Weights of a small mixture-of-experts language model, trained from scratch on English Wikipedia: 32 empty slots to pick.
Below are experts of layer 5 (counted from 0) of a mixture-of-experts language model. Rows are named router (the router's row for the expert) and show model dimensions 0-79. Each number is 500 + 40 x the weight over its row's rms, rounded and kept within 0 to 999. Numbers have three digits each.
After each expert's rows: "raises" lists some tokens whose logits its average output raises strongly, later layers aside. This comes from a sample of Wikipedia text that the model never trained on.

# expert 21
router:525501390427479471459466506456514567405448463531555518509533441522584413536531488467453445569515479573499472500510509479460404453492494505478458468442515440532466422521545445545536533453489494456495428528460517510493536495598533545567451505
raises: " replace", " None", ";"

# expert 2
router:483528495451593562411567508546514567553498481541523559514448477491507526451541509542452390534504496531498516409511475525445564559437424462492486488489493508505520499467442486589537519405545489447455505545522505565510575497511552484489506502
raises: "04", "02", "05", "09", "07", "ement"

# expert 53
router:540539484501520392536517518515434537510491518432473535516421436472455512494472487463476475572550486446443525503562530456509525514483516538483535546463516536439501539577485474547517359451498517489557520489531478533469449469483488509405505512
raises: " the", " a", " it", " ", " this", " his"

# expert 54
router:475463439525452486427540542513497485541430494537451522506470435501519532483473459528503543475506483462553556532479465578475450495534576535469468503521466461489508551504573462413553490548522535409512484475528447423513479484467484479499472536
raises: "-", "s", "th", "vin", "y", "lia"

# expert 30
router:548510489478464477488497493452458552511454503473512501523489510460482550420527498505530445530562485513501477474491530579533501542430471532441470528512460509624504544534461509475524466502467558486503471532493475447518562543495526443507450424
raises: "eta", "team", "end"

# expert 31
router:551572485531510514547532516498547545513531462495538576495521553497477478502429502526460494529475495457431430537444560491524483535476521516519514436523504470529504525470507486529466458520477499488469443470550499553396493496524553484572498472
raises: " idea", " opportunity", " descent"

# expert 9
router:459488530449497521481472485563501538474561510485522476549451520506488466511540518561450482464512471471530440457397493489453502495481516449547508526480519451487514462527451583574494507441531505529515448544528559547491523501534517527567505439
raises: " |", " (", "\n", " and", "/", "."

# expert 17
router:525474474480517527524521502541534471493453480528493523483478577455409469481460542490538471391463518490487444490517488492518487473533489459531485409521514510488532520486470542527596458516514504469521543460528567461490492464498513469548542479
raises: " and", " or", ",", " is", " below", " at"

# expert 8
router:494460482506523459479435499439447468488508460543512475484515513511530437440586474494523524430528520587517463477508500442500512481526481567533549513530548491428546544538533582448499550542455535475502519543434487452543474521488509553572525603
raises: ",", "-", ":", " and", "s", " is"

# expert 23
router:457524417525533537485449481528562554425537512480467580463548526544488517529493526464525457487504489501495435474446425504433592534505481415495577489505468541564490463506557528479493434437546464522450464516626543515518525441516507510529508502
raises: ":", ",", ".", " |", " (", " "

# expert 60
router:500510537447543526375546510485528515444476464407523514536540503417475507461536506526485534516535521532528530545526503519445558500515504493542535576483450482504484458547483485483495534543508528535473508500568524465502508434454494469465554526
raises: ",", ".", "\n", ";", " (", " is"

# expert 14
router:508442528580479496508438475544534450480516506476509455566531535572520504492493474447451508394510478509513515462489524490492521545529532465507529462511502522410536494445527483530492469530506527528466504585481532422551481468483554515466541514
raises: ",", " and", " ", " in", "-", " ("

# expert 46
router:511541575488514432561517451479468484515527473526549528485529404521540443528521568468496418480507419491493496520519531484508480570426547543414501523463485481480554488480460470535446523450471465578589514557514507501523524509563460493475496548
raises: " other", " promote", " others", " improve", " participate", " perform"

# expert 61
router:532529480491461443424558480541538519474514468501419517432545515536518512546441519432458508499436557443513574439542496445482506441563534578521450444505459506521518474504495541449553514448517522520468523511494475508446485481499486508556488523
raises: "id", "hil", "ot", "hung"

# expert 7
router:546436579516578518559464495498406515562463546451459533541451465557476503530486484558502439532453498493516424424557487422467451509502467557562540461533448520514513481487537554559469515493464519487560471562519494453562466541491515512508496524
raises: " suicide", " murder", "na"

# expert 25
router:479534483547508527512453517575435568502456466551550463512490507506494501469483452482485474546513511489546583571553504571483564482457527382520483509506502480452478496473542508503503478492474426409501511484543506569537488497435546585457573459
raises: "volving", " addition", "duct", " Mexico", " connection", " Europe"

# expert 26
router:462512532481504583520442503537476462488494495521529558524443565488477475463457490571513502533539507553473510493361447549462497447524466444391500517438484536563479477520505406546502461501507469470491516494484476514511474474519534434543451476
raises: " Decision", " Built", " †"

# expert 19
router:526487482547400551484534495460556454419548554518481502488522521436556523464484400511506517501539544457549492475504495514488596483517483479464464463563528542491458489540514465458512541432454501532523448498507469503484581489462544570472521521
raises: "spec", "ident", "matic", "mount", "rat", "ent"

# expert 18
router:510513476467583436487523527523465492544521510516486478397477593461503521534476528566538559470514521505534513538451562407493470473452576516493509485594453520493574505539479526436480466535494476464473495461494482497537599548488456509466449543
raises: "s", "th", "ly"

# expert 28
router:472505452541458479502495531519473515553523561483571553467433551536445485465489469494469516557457524482501489502530469494477492429504510535494486540545540430595531442540542547556511520540554511556460459484522386493493419544506544469555593493
raises: "-", " to", "and", " ", "to", "=="

# expert 40
router:533478498501444494415482467493541429513512519519483487483529500454508505496485520443428542400514526537531497533478502563450498504494452546525509490520489474458494514557492535488486502535481548535419552513496550482531520531504516522505498605
raises: " and", " to", " in", ",", ".", "/"

# expert 59
router:534472444473499511533447488512531487507465484482497527451408559542507494506517494520472509454515482494528475483494522457484488535489479476558441494518546406535585556527479539424538453529427431435527512472493521442474525575518521526495507491
raises: "/", "-", " and", " |", ",", "s"

# expert 0
router:566473452537525528546461553539409382513481544430462463528553484493551487463530490527498524487530528487507462449525517464534513449535528462529543523528506560533472425462533538503495487469509506482509477487447460523543546487517498524466392438
raises: "-", "-18", "−", "-19", "-20", "|"

# expert 13
router:534526552474559548527499484454489442528553522474539487511478546523503468460526532536503466567487519495459461489457505481489425511436460442444493493431485433471544419475479481469517485504503540479522536528516497591450554410476521460523477493
raises: "lim", "Senior", "roll", "court", "car", "vol"

# expert 12
router:539520500475437539498483508463529495526472504517575484513537490518507479526555464550505471547539478438496572623562514520552527433536522505515508402467448474503523449534522569582421486575506536521586512467528517467496489492475526519414519603
raises: "\n", "A", "P", "The", "H", "R"

# expert 38
router:467481468526462526480475496467448464577436509512492518494570554497530502502528583593517473493498504507506428527538477494492500458520494455449474505450457480575450464553473504518522530482496432550514504515526496525471448479582458503542484480
raises: " ", " to", " or", " |", "/", "-"

# expert 10
router:512466595404532529489494393537517528439437527504514449492552510542482523456512538479488530579541453487515517505550531559559489488536538495499555537512518499501535508553518489460515519592542480612474480504558506479496490452494451515525477541
raises: " 12,", " 31,", " 15,", " 28,", " 19,", " 22,"

# expert 43
router:470499489458549476540540553502501431507524515486527497479533508446490519450502469530456523502505471493497486482521447501485436492448542483521460515488545469431551445506410579515509426500472441498536559539583422466462510477557521543505469512
raises: " 19", " 20", " 27", " 2", " 1", " 5"

# expert 45
router:505452559526424499590610438481488489469525476488527467574527504462522527559460539490516525481503432460573543536508453495483508418522541533447556482448493438510527496488452499376498455574517435488450497587429562496567462461433514490482502526
raises: "ddy", "an", "ac", "ld", " Jr", "can"

# expert 62
router:507535466507555447500549439495455609487458511543495453493522510523567465503522591519506522534483519477428560518566446515484547510504488476447480555530448441462551472441537473478553456521549465510485445451478540491479439426566491406458478401
raises: "==", "===", "\n", "The", "In", "===="

# expert 37
router:466472502542433517451548452518526568487529544456512489487395468440482467564519474482552523583527472465515514469473458497581474547465518516495527568573497420517486437473474557466509588520396493505582525424446429426532530584548501542516567478
raises: "s", "si", "sia", " own", "second"

# expert 42
router:519515526517408587565449492522501497499468516490452531481475465427548525521482569530427460551537523430492480497521461492401596527488495584431507498517581449527472439472526456504439468487525465478490576464465439551440586533504551574447525613
raises: "hung", "par", "sq"

# expert 32
router:449500518491483492522543465513528472517484485534465478470527494518487551450536547492475529418521545546472444514459483478462441510491507455531526488485508581551523522479485464469473449430522545470479458510485499476529554494466420491468571468
raises: "001", "700", "150", "5", "250", "00"

# expert 29
router:498516522494568533474421483501512484535533527511526475442519522507476489444504494467448483478527461561503534449535417557465427551459425603481523530445407512503521519525521524518429430452554569550535444458479540456482470568582510479512521558
raises: " However", " This", " Additionally", " These", " Though", " When"

# expert 39
router:487508553518573556440579423480554507470554527490449481543489442514458480461487427460500505497422525550490422497474504540461527500537427499476495509557444509525455540510489500512508458474576526499486480493495472517496490413487539466404451490
raises: "Single", "=", "-", "Studio", "Scientific", "Member"

# expert 1
router:494418496532482492432426480520532488506437538499512479443525502496494535531502440517504539457514530496542435425482486466445507513483517525513562502473550428532516451487478510542446445499511516476521484529510525520558434438440557515500515461
raises: " |", " and", ",", " ", ".", " or"

# expert 34
router:493524526511501434560503558480509460548496501441498518486538504469405559430511455488517536531502514507509496457477487474504547572468496539444444509497571490469487588478555501520474433490453494508533490507510560471480450551422499476552464469
raises: ",", ".", " (", ";", " in", " and"

# expert 44
router:429484507431459545439487421570431487432510403606446578504536465525499467497458450502527460476489541510455487477486489457465552456455483471499507497451436484494501545542451527492491495552504494471420501449461503511395561460476514431492486554
raises: "|", "|---|---|---|", "|---|", "|---|---|", "Source", "Year"

# expert 3
router:468484507508538523513459487508499471458474484496471529427498473470513438518489500454531585463603457536543578573563461506473500505508491489457530497509419549519541459574467488424491539550554484485444478493542559541540464509487432455488492466
raises: " Madrid", " Barcelona", " Connecticut", " Singapore", " Fame", " Montreal"

# expert 20
router:513555532357460468504492431453477529571511537578558424497498417509497539447504461515511501422558535500535483505501540517544460514461499466515480541453558481506515506512571508423488524477466516482513506532529467524524492502526503506479482457
raises: " of", ".", ",", " for", " from", " and"

# expert 48
router:454536498520453426548469540387548520524607528501531517507551466532465577447491563470554535525498536529505499538483579545491514538465568521503508524469433480498576444501481514569497436505458521519492579549456501580507503576507473433504551503
raises: " etc", " which", " including", " plus", " meaning", " who"

# expert 47
router:488447584533549477474550416495504422483479432572450520514445483477482518530524453578524535464531473577539509508524531501552487507495542494450473526478496458513468481468506521516438519473466577523523409518539510603559522489551510479471579514
raises: "thal", "vy", "dine", "body", "ink", "ram"

# expert 36
router:451554414638455461465532558467476477545510547487481479514496485488494477487476531439514450485431480565491466527572537491521495453552424449490501469585494503489437452483569485508530543481514586468521480523494555502441481516460469527488501526
raises: " A", " ", " The"

# expert 55
router:545547499531415479464500472468452494483487475518486507529529517515577525544472492445484486534453564535534434536429470499548481496541546475513510536485550514484478418409442472488474529514566512446426427441559502484516525527588441548487552491
raises: " Category", " Pld", " ", " —", " Registered", " Preced"

# expert 11
router:457436541490405454521463485523484523577425477570505527565534481511521518519443499498491503445487541499513611406456539534495465495510499390494440536475485493486454552522534483487489464524419469445529501561464494511505492474518561529466496512
raises: ",", " and", ".", " in", "s", " to"

# expert 41
router:459481417495522492446509499542482424502425432478490538489484476520459483515541467518538492427473515484506504522506508503545458481585498457573459491498553442449548584495422530426445544492463493540475523502472499499471501488406432552491449480
raises: " out", ".", "ste"

# expert 33
router:502474468512489491467533468519527465481523514562550590568469553551482507479423485446532492533462539540522533537528497524457555476432539501574432541472515562585445521501490457506505499526558543571490461476435483547497484546513503428498517554
raises: "including", "most", "in", "ident"

# expert 22
router:434481526472484522613576474439460521528457413559425552574473445593496523525472431530567492549502510586517495495529518429493584515474464565482527542549508475548488460453519542493476539473531532515431504432553495501488491505581463541499559507
raises: "44", "41", "35", "55", "05", "53"

# expert 58
router:549489448484430520565508504421539513517460446428536524513515529457493562498496528471560491534480458522421494502524511446418499510524440497555419417518536513462513530514429541507582457507424419424484507497516497457481529476466530509422521479
raises: "*", " ", "net", "&"